Below are experts of layer 3 (counted from 0) of a mixture-of-experts language model. Rows are named router (the router's row for the expert), gate (a neuron's input weights, with its number), up (a neuron's input weights, with its number), down (a neuron's output weights, with its number) and show model dimensions 128-191. Each number is 128 + 32 x the weight over its row's rms, rounded and kept within 0 to 255. Numbers have three digits each.
Before each expert's rows: "raises" lists some tokens whose logits its average output raises strongly, later layers aside; "comes after" lists some tokens at least twice as common just before its tokens as in all text. This comes from a sample of Wikipedia text that the model never trained on. Tokens count by the router's weight.

# expert 59
raises: " in", " to", " on", "\n", " due"
comes after: ",", " However", " where", " was", " that", " which"
router:175073175138116144146131097103112118127081153112137075151113146160121073157140180102146065123146082122084127138094125169170134081131108160123137119135202155196189123139183145153145115098213075
gate0:139153095121125117128113138128130158173149128102126071129123151136127090162146124158099162145104146157177164142120142112189132101176082094137128121145120098137153145076172124112107080187101206
up0:089094122114094100075135082106177138167104142179161135115113125122134103114125132130154108136136122104106135116086128139136163106081123155089122085104162112091135180124128131177097130071118113
down0:208149126126121122097148186149140137073100114114164161114110122126150137155134157096096136143162054107164113145114173167102102128125132124105138180143138160159148124046126197124118112117138139
gate1:101147142159120149138145138134161088177173130175120020158056148220127118120152145136121139167081206149110154082145133125114095116105101156074093191160123127184146141162104124150104164139127119
up1:120208027136107174094138148117112065134132161160163119148117088176143106097115141140104136132098084145175211131154117131088180129184117107153120160099133139126082086120067153086152114105170146
down1:121118121134104146059098114164091176134139119113119200107099125110133100166134134110123102130147097229098180099137115146149160089156125094201157117162094114101106102177125157144115144148186140
gate2:153206140098168118127120111073091179122131067088197178110149131119097126106144124094077182105172112107098143092162166078145149123129126133112180204118146097138131114118114150060074158143111123
up2:115177150151101158170151147097161156157100123144142162119208130108108124137135125134122073133099126075125105111086137108108145124121138121107120104158087165116132199144117111131175070162164050
down2:140124140145091101134109118143117121152167073074129166156082084128104149092072092145212096059123059109126159091135129149141072075125098076104115092173090127124122139144128036129121097116178107
gate3:152084092174151111093065107156087083131147107109100033101162066111219108167109094130101153173179099137112130058139116157134132124115096107193158145154182159124137119164095090144103173111102077
up3:152170132125137131078155141146186077141133105156144124136113115175116127096061107118173118157117094091089146137081132065092094143089110131110144114128133138143143144158094156124198138124146161
down3:089148173097125107139169093115173131136094079120120105136140184160140094120113149074141150112139130159040099143121161115141168029086104117153162123152168146166113128152115106139101083157081142
gate4:100139105095079120150133209145072124110125145111145128140137106130111126139127161116149190177079090055134175133157164107150053059135101160193109128105089158114096162105141137135097142134094141
up4:142106171117113152127133131138138102107146160112194071086094108115046175213114173162090204117119168133136152123200163156136037154121118123138129143120147119115156081110123106117177166086124118
down4:113129189141129147086136171197140134096104129135139108099075138117138083155107128130127119092181099106146105128084121139129150100155166102094143074123074120131102103215116157171131088130143128
gate5:082137137081111139154102177111101129045097112088128192096122163190138149106142108162137165181154073082116185148127143129110119115185154115056144133168084119116051168126158100131166167100064121
up5:120102087116185097153151154081101110130071105083130118040134150112137084120107129131100067156123155062206121127127104151154136173109154162107174149179085120089090137120146089136143159066145089
down5:121184137131083133181076120107151118088081196137158158135174128071159094126129124093134159099129129194091164113125097161136173122158166103166167081100084118166097088115088137128143151128069101
gate6:141116175085070119073122060095085130128175175176070113077124084140143127129125131084140109105155173157127136156122089091150144083136156179141059137093149114146151131143125169168116147163129131
up6:117162134137132129138110155074117116112147066193154122166145170152084134160113156091121106127118131108153149113173154048106155127051156132128106139122158145159060096116199155130159128072119116
down6:121132115151113051164132093125136046147145123102059118175139141159132133153083127129115170149158102099147152123108125100101071147151096124191168160083109143129104159122088122134150103116152155
gate7:137143087105131137213167145101118152058146060132147082108137137073115170105153142109106134078185109171102142117153214113161136125159119116164111144140077066091099165091169156158164116157151145
up7:132111188151147114151158126100217149131109108145121200117134100123101122142173128093165100138055083097137057120156134174116152157077173142167108102143144141118121170137112162091146096136176132
down7:126132082162177072170184165112138094133093096127144164117063105150069096128159097131091145134127121115124101116139218098170094077148159130125113126140103147133177114111149095164109134163112143
gate8:141148106216190162142139103137102079133078094091118149136181137085179112164174104104112134078117102118181155083167122174157150131116145141158150116137147105154092100079125094119128134101194189
up8:133178161132154094120117159110099136123129122075155153105175141054115116150131142109130165134088134134116118060124131118151110165113133145141144059148123117113116128117066132118150118154173101
down8:209121206075139118149092070143139134093194157130196090092099113159140091081109139137110156205153114097164147157133113176116161030108124159158106079169163128111170171060150160157108091175121103
gate9:121135109115149156189097089110137110116177132137171080117142123107133085097059156144140133121071127122114168116116137153148117125162180073147064110172104142091147116104132123150149084083117130
up9:118109137114111121102157043129144157144096162147065151097114076148151157116126140115193126073116180128133081189139197172085081149131128169082132160088118113141134060138130145149127160166163120
down9:098126116150076152057154115162103126154178087196140102151110140087117139130140178128052146128171119091139120175118088107153177160117120136134114178091127147179156126176071168155174170133117177
gate10:186087126126110136125121141119101098088134102062117108102105145090133070125155143090151146080122157200122073063056073096142176097036125171177112129114130093137078158139080145175200121095098126
up10:163196109114091123133111071091170165172077158119102115114086139133158111141107131082127096134180185120060121187133201132098145144123132169059131116142177174123063122123113141167058080178152098
down10:187108143136154089133136132115164128116091086121145134130123075157083161111159113132095142170124134094089187127121146126186141107179092118127116103138105156104121157136155123112186100152129144
gate11:137126140061147120154124164156075098126135129090100099104165130190094118140064079165125148149105187106149167158167138122138181121150105155102104155083120117191113151145128079170114155129081085
up11:121088159153186135119119153170090141127099111144170137088132174180140103125160144100126140149070138128118092140042133134176085134074079135124084129186136097125141089145106095129076110099119200
down11:120122139154123105097095128128150159078133163155126153130095137115119116136122069090100108135134116165089046113063094158116150080149172163114160162154121176103142149146165114145113115096235161
gate12:110145158103144152188186114086110120117156118140137071128111150138208204038178091105079139111139150112141167133121143140142180103116070112106158151143100120159099131086133131100139133146142098
up12:083175157117143127125125156131055114104165188163084123125175169176076122116094116168192108111057127167155163110148083171106148163141096182118110135054178094114196090116095163175138196112102099
down12:082126139131143159065057142093119148114178116099190142156108146053113116124116150136132108108158109124095153084104124150161162115149131180127099149104131158139112125177126188118192158079136181
gate13:125160125151155110164080242133155127185045135122157143111149147139134151184108107087135170166152137135170093151096143143161118133160192113142158086132129121130119135121120116154177122129110095
up13:138199155157092153161104166128150152121137120155132184100103153162105127097079122118139159125110140131111150169092179044110125131117073141107125197109137188060172133087127127140124057143132085
down13:103138164121181087156098143121105141135160095089094161121187152131142147124104124106162133119161155133134195138112065168188135207104113135157155154143091140143110104091142140124157166181104060
gate14:172117241121137123156122118091100157133138153131107136111134136091143146129171190133166145158126129148093132093091166086161084152090129141161183147135108083119152186132082136082159154182117141
up14:116114150147158158150186076119110115127217121119154106195134121098186126065116193134108128099155140114191124099188091097082088108089119138089126150142149129133102165103154106177149146101122123
down14:144140144138095121136145091111116164134120172157149149105149157116144142103187170179190068110078179116143119169067177128115073189157110186112088138137110080094125165155090077131140131125162106
gate15:110129059117116102167127129117164156102153138191138110140140097123105175133111098099109127180112125106158147090102089161126103123128155115085096120077165118143134075114203117064094090112157151
up15:130117072121127110106131137178197165077102140132118123134099133102141141113112098098153205082097143166162099122121143164103145122150127122079167186145092144115150162151111183113093115136105159
down15:104101125140132095127147072173161107090146088140077130139159152079139111113168146127128064200112113101141161119109127109128169044157141140115076163134125176151141121102139114146127123165149150
gate16:131121105047123106111149146181120154081130070076146154136140099104175105175101161141165183156090179150126077130144116068137111163080132103151122063126185183170109124147182073124076111136092168
up16:133101184188112071127168097115100191133121212170171101133165121145126137126183169148113113115230148111072079093102119128093136140086127104159122106096097121110085112135128158095104135104171168
down16:132160119157113104097091073161116138149148168119121059128155051112155139127122112108131166127180151119079161101171090123149077123115104122103121120111130175163114187091109105209116082138143057
gate17:192133144139170116201074120165163128138132148117157099131129136117191155128114160104111140190122149124126078093097090149123130062079166135132179135133132138201136135206107085143157103136126110
up17:161166152126155137124125088115102188175073158172202160161192095170200151146072160096128125114108082178054098137133124070169107116142131099155086146125135141129152153099104111175150106164122165
down17:140075106098210127128173131111088050162155109087105118155161154099160192058136074114191129080162116114152183177106146104125064163091116156172129137108160116130022154135091091103133081112111144
gate18:099157082128105195135172144098113137170170159101176159144141073123076127056118142207075113170131144156102106164140111123073109163121131154110122125145182104190137121107102095108137165131150163
up18:144150114122101102084184127129090133100104106112098158105085090122187107160088136135091091161040139116117109148105131076101193134161106091098156088126125096119122151110128133115178173074153099
down18:123062181108124187079139105127142077133156077150170116094152159102090115135131165169108171088102143152199159219110132080123108135132116148062106120146087159192111065111118109151159128168105129
gate19:137151109129173205147092188072113103124130096124115164120157175119133172145099078072102160109127079111139132142163036172181128149162115036108118157106123143077146095114148165091153144116062116
up19:174096136117093154102140117177128172129127148127103199152130106161126062097177090163155098139111131161148090115142136160104122114145168138087126105115164210066143176189100124104080145175121189
down19:114086096120179090147175136103121104133149117197130113164106091117063133110213160110140158080155136067135109181092123161172158132146121151072103114082113151125141143175117082143165082146153129
gate20:131134140140090122178099081153135178137114166108127198154089142165098138119083175088086128087150149050137054174162106121115101069096124113129119139114148178151099170109149079188119094117138161
up20:065107088138127143084139157161141074155140141140120135111099208151138094103199142134162164123141161126111134138118168076120119159144104122094102119085080138043178170140127074099190118153151153
down20:147102139097150112161107200070156155144173106118082097178084118081053110086093112129140087037163107158122132110099070139087095110057152165107166170138101171145145110160140147161160186123133086
gate21:100080138138193102111139143172124145100135192075103131125129126129100222163172118107161128125145126142128140142102152148120151149190126116102135042161114162074121161140174099133171128152130105
up21:135119165078139144082102113157088160126166173138122143080130181158177144134145096128135096163061129119204093157128163109143130133135090059176133162170128102136152165201133126149099111124097118
down21:082095136104112128138080109147095180182122079156143094113089074143134175113131123159143167109239188122139153097156118184105093170157096088110136126069135104082097115154091154121203132102109133
gate22:111110056149143149116170161124168068152145107125170165132183102129173158157118179135120123082142092104145126184109097137121139180188105088105163114074171040095138148121185118147159088155119127
up22:133109146124134094118087083105146123149064113186105124103089094068121154167160133075092138166118139089101148083092149127128163111109111134149170122159141179086162162148159163091105127105175125
down22:099125131108126076118149194139177103121133158173099117156086080197249084139138114117100105137135119097116056095086088110114109109138088105125137096148096171126113112136146072115103057139133118
gate23:150099084127121137146152107133127129158135148123158113190126106134171146139112137149135104148120165139137083128121168129141155114142051148098079173144103086122104104137144205116131151124042121
up23:157132117140134131189151129094185111180149115115081100055111150119088124154093125146096073149135178147070150138093131090121138200084129113115112120110147127075173103111151125166114132131137104
down23:094093079167126120180156137085144129135139160126121112146132146111141135103089175103080149158133104100103110111148155175139089152191127119168125201180166204129116075152118183179108159143129127
gate24:143121192107102146137143123151123128070181150182128146137141156171151050103131120129140095117123147120157110149160092083113100099095136159183123075145104129161134113141191174101165156108127132
up24:159140130128103130170116133160181123115146139116090105162086162087100087076170169136100158110094102170150109128112098142120091096086167155154125111089125145182123099050152102071156102101133125
down24:148156048120122154132115122191155095079104133143150115140162143132152083155106164134127118160085133109147106112165168154099093135074152114125099137131174096139103120101115139139186145092146144
gate25:139076083116140145100111166068136101095144123126174094129154137087159124178132155111112108112141080174106135074174135161126119122151107127103147193151150140123107143163139157172109113110121138
up25:176071119137165081172160091106128159133153128123122102132137110115116090138088137118144146123124093126139174093084137220185115141089131076154095152109100162102167189149115068118121086116160099
down25:123143078128088143136173100189083115096186127081123133186161137095105167143118113122128145135095167099121101125080141089097215099144086117153113158216117121087101116100128161138101081124180207
gate26:088075148084122159138150139136150130191125127142075100154143157127140148107127102140117110115114151062065101097127118130125128108119165108141129135159194095151142201108166091120096129071146200
up26:181154106054067121116168107094087132149070127143139106161169139156126080128108122132081152096130131151159120131156231149163102105101116132134126121201166146137099124132153177129077102057144144
down26:120132121154113104111119126188097130159041088213151049123187109166166075113138097143067147152170166146173116111106094102084121169130109157098167097094190131146078186164139132161127106164135169
gate27:086123110117105090144135142119090157116147145159137130131080116132107149095136117127147134135106151134179192183127074182128152080123123102120131119121108121137149077158118164092139148108134105
up27:127094143120080160152142116140088140157138187135123069086118141138153088187147132118135140059173159113071155121116169050071133092123120118158060122146108151128128099152113150200074109122096093
down27:142130122085090140196140075115150092176131079161174157112165159123176110090144112161115153101117085175131104119111094114166066113161124128142087086152119138199131091137134150137139134143151140
gate28:096170146121188136079142096149146110095149138098148083130103215175138116093090134121172090169059107145094077155096126092100141113096113175112118099141102109178166135160134208085112144150140104
up28:133189111070116234085139152141107099100136048112137172123156118067155177135132120113085052098125100130148127115180128118125155089135123162150152174128095139170120108065134159098216153144137171
down28:140138101099092082181106157180113135132123092128165129159106108094135106127121158152122078122125165095122172113144117160142082160078165160141134136140130127151147118074140099095162109126209105
gate29:166140138102119077163112157111122190112119117095175134143145102159125145095112113183092148172139146109110112109131188078109117120143117132122110147140111097183091109085088109096164147167127104
up29:164148138114185120129062122139159162098136100125108125157115154142114101128113125045187150131129123106150078141095085098156169084078096117139075131084075218100150148139133148134097118114139161
down29:144101155217096116118094115143143087085121118111141180097112179176104148155098112116126136107088069178122108181147135043125098106118067141130204126073163080148158096128145160145094126148130150
gate30:172151180122161126139114101116083117101108140132134108173178084137163164117139135105141125100152108193135114232105125104121117061138148106167109189089129149179109102144114160156148143128112142
up30:157107109121126138129105158200118142211145161142084160182155099104137185127111128139124097150167126124124162135081155103079114108128106131131133185099059162065142107129113099124166141139125116
down30:187122161098175148099117137035147187198116112092116138135141115122152151140150105126076181105191165120113133123134150089139132146151101137138116098148137166201082144123115177114108134061148083
gate31:155110104123146126130062168124134091136157146106160096167151102136109129147120150089126176172154094132122146092109133150125069137090119125118103165147162128159180152086125133102193085109137105
up31:159190046135135143117089176115125095151139102157187163139183143133115116127114121101119083093165134070132127068151073109109153138140106056108110078061155171083120132089138187105144154126158097
down31:143106195088231146107180161180169079090148089117135154137135170107183128155075140147140135117140147137156114124154103077133130091083111188113122162106114085118151086089113096119123113132150124

# expert 7
raises: "|", "==", "====", "-", "===", ")==="
comes after: "\n", " |", ".", ")", ").", ".\""
router:160113178131086137119141148077164141088085130105104095128077161063174124101080102079138119131104059145104077140146147100132188130103163162148197100144124140127145071173139184187130143124139119
gate0:116140112133123100140090144149169083137120158125147105167084162114224122090110120124084105146109127119109166172153102127184179117144109096126142175151176185119146140121171121086065114142144115
up0:122095089163157102148116144097152075142100087116136109081147136174152128081133134100113110160091179120082086123098131119124180155129141124116094165156150154140086055148070131118094157015160146
down0:161074156186171092088146137091097155132164089123097124136082175184115148107106084199165129164110127152075109115168157148167136119128122139066117164122126078122189140085137133078144140074108124
gate1:135071107163125124103125124091123101166165177136099156089104154112099127073120100095099117171135149059155120057112125147078178184138140106098184179148121117152190150114157191133070106109162053
up1:069130110076098155083158131127111122153123133165119138104138124175130139129100099208111128160107195103128134105069145140088137127127129158092129131117170109154141104123081083155089151065124179
down1:087180127152177097195098084075119106127140103136120118139090140204155144144143106081109176111156099127090107152109145144061139094098134168109130096136169132157129165126107153128139108191119059
gate2:140136135108100189122175135167094126127130116195115110142111095146089141106170191134147073134110120171103132147128189128165180098145128140103162180140127196097094079050135165156072121053115132
up2:124152072076133146155203148116067200118121135137132151099067153094039117181142153156171155107151155170150107159126120131126178067164040104101127106105158134136123117137152132123105122094190108
down2:142114123100111189084155170141107168166168053175135094120134074138111070083161118164125129149137105112087126169136138154099127117117062150104108180053169148086134097122119118143159147109143180
gate3:088165093120108119104149076072127138119132180132115146086161111124139117114118120176128105103115168148079120147090103131160116200146139074119160183097141124107142112167072147159139109146141105
up3:163128164050124147096141212134199085133151128227186095139155180113142126071120087118126144108115117149105162134118125148120162178138101183131071063120106140140124157139116150072076186156141133
down3:102153161141112188132140101070154139110132124123097094152144154124070128101123167103173125156135178152098149142128150145112130164117161132106152145121166111073094090132079111146125140113119087
gate4:126210095131118126166135115082148120143134122120119133122128163151123142150061125120122119126072132130109127152121099105117165155062105189023066104108143060160122132095097092183118128136137105
up4:136150102115128125152101094112156151045105172097154125115087163183089113136058111149123165178187080111170096148146060165107109102130151108159132123113124092167057121143141109137123150118072168
down4:126125137136122094124215099133088154108102196119141131084094136168092144150098132158111128172088170093151127178170141128104129114074094125115130116119084102189120121119130082137115121106092117
gate5:159096164198111178119187093101141118131121104119153107147111116067137113160091128177116127121112089157166126116121108138131124161082105124092081113173126129169171162075153139130087158137160159
up5:164079099105094089081144096095149113099149139149116099122103081115139099157134125115162082065098142110118101052067115117114174115117115122140161184130146113146166162138140139155135124115135131
down5:185110082125109119082134136185121146149140063167175094104110120109169126089104092201173120094128126143159095143049127145110178109202111129118149147138146094116135120031067174119127077131138120
gate6:125102123158153166128137110097124101114073167097114083154217170052192148125133139075080125154107126145179157092192122183172155120151107103089103118131062131126134107078178171078095111128120132
up6:121107108087119092083116102129106099155143116130184098136101108129198113145078092154136101124112105148126153148123155176147145123126114070122068149147118141105095115093126188065082056117162158
down6:168127175133188114172089152196129118170114169122139126125107141136117086108142095138153140109187103175202149075080107128123156144042170121122087146174106102076092134112117166113135166144124175
gate7:133161159192091178133108189060108193104139134111167143097111100141077088138124108140102140139031102090132106082118131153078127164095134143128184127118210146115172124164111112072148117104156072
up7:130133163127148134135124170101123150049125163119187098095154151133134117073104168117144112117133142139089178146226147106098102120106125132122129117209161160165096110147164150167151079094166123
down7:100127109137141114121131123164143100131156123144139116063095154103159167196087129085102116135182122146178121149136091090111094123127116119145128151087116100139158139170140087135113122128116170
gate8:192150119099123162103176211170168103122138110171096183035155103109081217143089105100084096133127091125116082143140099104065133127130114138151160087107093104083153132079196108159133167172135157
up8:118055152149109148160100167150126146130156143141047146159127130137126117092085104118206117163142144151170142136128091169104103190173144151087153186097128123148131139098093135148145122175174120
down8:102138112090141118154141147100168090109096137041128172079097111096145141162145134064152186162163108107080125087125136069118104109142117129099144181093135086119117137149130117118155110184125075
gate9:156110090144135213173157134096119112105128161097112143172155115139140187115090103121097091134056124131139150119101125125159130090120155130182158096113158141134162134107121073078218172152129156
up9:146151121024144132137144080128152090150097191071095175105147137104059173110137172108150176109123114154112149165153147079119139121189117130098116186175123083149085149154157096149158113095195125
down9:165127124070173112139105112160120124120107107146174090072126125169174173171127155156048152103111160130111155118145102163153157156098071121185161096096148114123127101127109119101139149117174187
gate10:119195152088117113210137095146148084106127162118170166083126103168161167109126151134160173077145090106137152124111133082128160146139079174102158157151112129144128140168100172148112113126134104
up10:136083153056113116088170115093081116124134147130121071092081114154138130145179097123106134121158150127159079143148079155113082166142148074149149124105173167115093077106191118161126100115130154
down10:062144149114158111195173134086165141098143059172094105132056110090078149108056109160149120140097143118132097121157137154139100174163175114150165069127159143140129087127100119157136122103186096
gate11:122137071139060172111145130157134180128161178094133136085131119167137149060131188136115108119134151237165136163094164103172141178141166108151104055169126160154131085141130074214140079125162095
up11:157154115114106118137142146139131126129113076063154132149076098149118047120165155170120091132123153083090102156144109125137140120118109081118171100114110177139113080093066124201089116170176088
down11:174116046164107054198181163224153121121147188112184086134123121109131175085182132130166135103113119076117173099119092149133119185055091048173163145090155136099125083163113097118086131129162131
gate12:105156163141086104096115099127170101098127174121163165147123158175138149198143176175080156101107129127088118123118063136115098123140169125125092168146135105126118112125076127159098118108058064
up12:119110113067097155150113138143130105150093162143123190109093063157084177162147087095081070105138133111118108109181153159088113112123136100124089169111144134109144076156126129134101138183130137
down12:158075174127118176166139152152175134069140102133096173165113099086119113141201143137108155130158104093148171173102087100080146126161171136140144130149120178097096131142185173147120114144103097
gate13:107073088131113114111108122121147088158116099085127155110165095086140090154132113070140076100147163106195172089099125131140117103074140188111133131165182152142186152142134097148112158136126167
up13:145096150113133117068052132081158064134152077123126161130139188122171123095142076142098096130105066131179133150096084165159153133120142090145193160178066119143091119127085164145095135055154154
down13:123112065163089148140137135082149145140140110110122128157178150169063205072129153137128099169089099120095195085101123122084169158067113071142166109159113106160151090128114203089124143123157124
gate14:141130081174201139134143146131162171130107152139195121155134127075090108115124081089099121117148090160158084113149103137156134171138084107188080141137127187143154186124117125106140115096098176
up14:135138148150134160184070121106172157129108084158123110187115120147139102126115130115103097092112136084117081152134147126173107150110062189154111122157186117068101157114164080097168105128117097
down14:048130130132121176150168171128058116127131136127118100102115110115103112095179099169133160130113203109115115085103158105108121185094016110134140094147105200108104192119119151149073080133122163
gate15:122148128138147129145112164126118087152084083085153087162102147149058094123159134091156134186135166130162068093089148129069125124073106204096146160166098098106080127129183098160167125116151165
up15:124172161120101104121127150194153182081119194088124178115188122078142099101152165092147145092117104115129186085142128113160105169112145054117116152152133026174105126105110110145094115138151122
down15:128075134200121126138129107102151113091150107095106140180108167105150140159081142125087135160145107131180098131143155146117121171191157161176180084114138097159146088131106170161136154153099157
gate16:157126142108130107110182079118123163147186194196178191148116110149116129121199179137127159105134089089123061127135107118103133105150106092155197091091117148088106150131088098068136127095137107
up16:182142113114134173098155120207133129214160114077137123111123099111117149089204090168090160140067155156131184138154202151124186109172116165177133122064109136112164156111139120111142112112114156
down16:116027132134118147114151084175116160143167115132153159121121124149067138118181126099128093180130187105159122111154112164166156213090094107149079066167102121110140117127148057146115152060145099
gate17:134112111081086139097171143109143078100189178147102140150138155152133121138072152071128160168129124123106174156123106165111165098151134091145121105087076155138106131206095108130106129215162155
up17:203105087102117107064150104098111143142137149133142162098141100145116157119152117123110121091153147115045083136129130095145148100112075147181119113096095098156123104139162115121104160129149152
down17:180143134100148115190152103136054152101117155159169096112141115180141111121198133162040114093137103034112032090205145156152093136142118127130121142098100159101043112151113066108117135070111154
gate18:144151115111092118173082163176123173113092188116128142164152159061113101111102096107134101131135140131179123034157088069107090106166168113138160131130098115135109130091127080136131116205128127
up18:164081153208132130085061146161165143159086118167137113142180190104124163181166158064119227195131158107155132132123043120079112169127107140089141071144156165078076132156141124134115135120107165
down18:141179140147193118156168096137160132083093110139104104135141092142181105054123114115086099149086142174089157095146120148116162132112124172119123124103127179132162148196130149109142128147116161
gate19:113157238095127158153119186072132089145119070087101080098062188170082135165183065138076099177118084149156149155127166135131117111129104135117089081129118198122153110166082191113135124100161134
up19:068128109114130109170136141104120121083151152143174136073149068187126215097113156220121084076125129062140093141100144095082109144134162129166082106097117167134106037131176104107123145152141135
down19:114146115145141127153190062130139092148106095091104110052101111109168125096110151096146110124106162111113092192132159183125117074067135188146106131124113091130141155160162069136139112115137177
gate20:141129098158105124092174148119174133131100179135205154142123134094085076107119125106108123103140065119093107169104075178061146104111129051147122045141121145126143108118129149190054132176176125
up20:138118162101066155119106152152085203090125139122133153118167201129116138073138142157214196120107122097083075072190112187181161114120163060153131054129102141093145152103117149127094129176098049
down20:137150143112157128150165154192155113175162087146156110135104094149139166161126160164115102155136145182127188186061063087131057099144069166109122185121154096176162107203111128119176148106123147
gate21:140130107173208153125121150079121144124124096088117134129102183136192170153146107160146150167097095047103116078093094130145080099090174109129202183110059126076110138082110148090131114162101094
up21:124158173124186160089168183178136126169137083078081111145112167142153161167090149074150128066124145070153163129116097148153160133175124207125155141136127065099143131174124137158130182132158088
down21:092156071203098135089164115082105092100093138128103169109142141088120107131101171135101092129140117128134172108140141119094089110090116157166144097115132114131191155146092128114104146108126112
gate22:163112097108074152115106104166152170102099149154131122142100114092069109195095159067126079128137146143177133152101137208151103160095133112093168150099173107132072132083153120193155101122176107
up22:134131105196150136121102132194159177111152054144195118121188064125193165062159145122128119141096140155139063117136121122165187078116102142155075183142123103148111092157125138121111096105088107
down22:125176136078141116149119155144073121069156096090126087130134149133146123128070106061145093105124087130143156193100108052136173095102072186198062147098117083108139093177135102121102151158110161
gate23:131117094122074156118133119184117138150110145128129118205122087060103160109124153162096116072112125136148133173110116165199117138107127073151088122142132110108145190095152083135155108117171141
up23:153116161120140127135160111150158179079130154097144153072162077092137118093103128122073174128138125162150175186151138110127133115174140146103096060203148117115150103134178117154154145193176143
down23:093105169103167157100139106142107149142111191164100109174108115133097120092120110152081088162158161110122145111160115136121124081140136126173079104202112081093135118127180067194088140164131196
gate24:139080165135117143157163161145110137067113143137123128126140113189140074153142124109145129103111091163156069174146119112122164159112132142094140086102099169103178142231186152144130114154095154
up24:106164096126079188184131139124091114160118100135105107135142043134104127107173069158167194104127155144173136119114165114130124149129092194124146110147103075114105112180069131144126163128091128
down24:174166125145106190138134121182154121160087121117130104130103148119135108142145072132106233155099105138142090099110083161099161131085142070095128140177108111114119115118158121149111146104115106
gate25:128146212104150222106100108101166154182122079131100096138110102060168082101154119141127116162109103159152160100148088129127174174110178132172175134131158137103167132083159108085175105154185056
up25:181138186135114140111106168139105150089131083077117135141102138107092075105114160149149131130113143141130095138117121090088184090066120119153168138096067156142157172179109154131155147105102070
down25:134089150061162123131136111114111123107159135087162124148118131154160132149167129134138056070129093113124094090161079135159105181125056096154106105157135078127129117172158069113157126121136132
gate26:147180077124164142140138079117135096147126127173191094139125179141120129112081095090163132141182120161100051157162183120084163214117080179118144141134093111087123123130168168125128116106140129
up26:161187161161166189129156178163132138064144112090183066111145082117167126097159170108200107137143086200118093050118096069124108136046106120113145129121110141097171107113140173125172099131117070
down26:142103043146129066140063070132119144185171182152127151112096140066141095110133132140176091151137130090116140161150140109135144171148094113114125140100112148073149159128120121134109135128132089
gate27:138088121195185077119111136127153098134191160151148140176121115089158126105132160073081114112149105151153139095141143108107058159149123149117094055155189172147125094162103121168119063176139179
up27:113150134145145154090081111156121101124103163110106117082163137136093049200089127114162143100162155188113109189132122158152157110082128092094190171160173104090118128082151172171108074085077097
down27:089130133116131080139159101082140130107078099108113157110138107130132140123158075144094105140132114131141119171142142130101165136127161200133161176123235147124130079155152079149167117123119134
gate28:125163105151149158068146059152104141112094145162157124098178172116102103150046142138120186143185122093139128101158147074097101099124084202127076087125107128165151125079210149137167117136154121
up28:124081153179140148141047133170070179133169129156127167090106100127138116095152105093120110148159105118110130142112158105178148094074127101167164158155086145159101112165136163099147173152115129
down28:080073083136128117137091088071179160099143130101117186095167141166169129070123101156146166101075142101122152132113114149167132217102100108088187117170136091188118212188146119084129126095119135
gate29:109082158169154181116097105067124117088178163135084195134141179157141095134062137145114091231107152103121116086135125198121125128117146131106126091181124057128117098122158128107125086104080109
up29:205083138075118122102133115168115128135159139117122098086078139123146120096140140164136152114099138187103120184192122095108180136107065103143099169121147144103140108113101121111139111076112138
down29:183111098115110080080142139137133135168142121103123121103110148120085139120151092144103183121127166109189145133173151108132119129184121132091127127130179128086123097190131160091144203138144131
gate30:114103184111172138103083121145157118097132154154123091070137153138099182102118111094093127108129091146115141148137133145118138150110157162194124165099137110116140144159165157162032109149134107
up30:146047212103117116169144174158156083108140130176125067104091077174096108118132118118208118147147143171115073118092131146133105151071184119143171161096131148107137169127107163120214153086159092
down30:147096191107171142116109124101130173156133146122160146164154137069162136216118127131112141122104146081160110166150095099161111105176121112125053140140145169145122142054201126149118151156137148
gate31:108181132143128126167108143078134156127093163131158159090106166100166148162111121128158114108154126108145130203114112110087176087071091136145072164123065069155061131136107107058186100138117107
up31:096116066216153167049162137110077140159134143143145179119169053082085067049137071072143165108141114117170158132171145154156119146146105124106141100171111118109120128147111136132115083163143148
down31:073117165107118151123115214108151075160124171121122131127131113130144205090129116102085199205134162103128155112140087118127083078130157117094168116181166151135094114118069154154146071191071121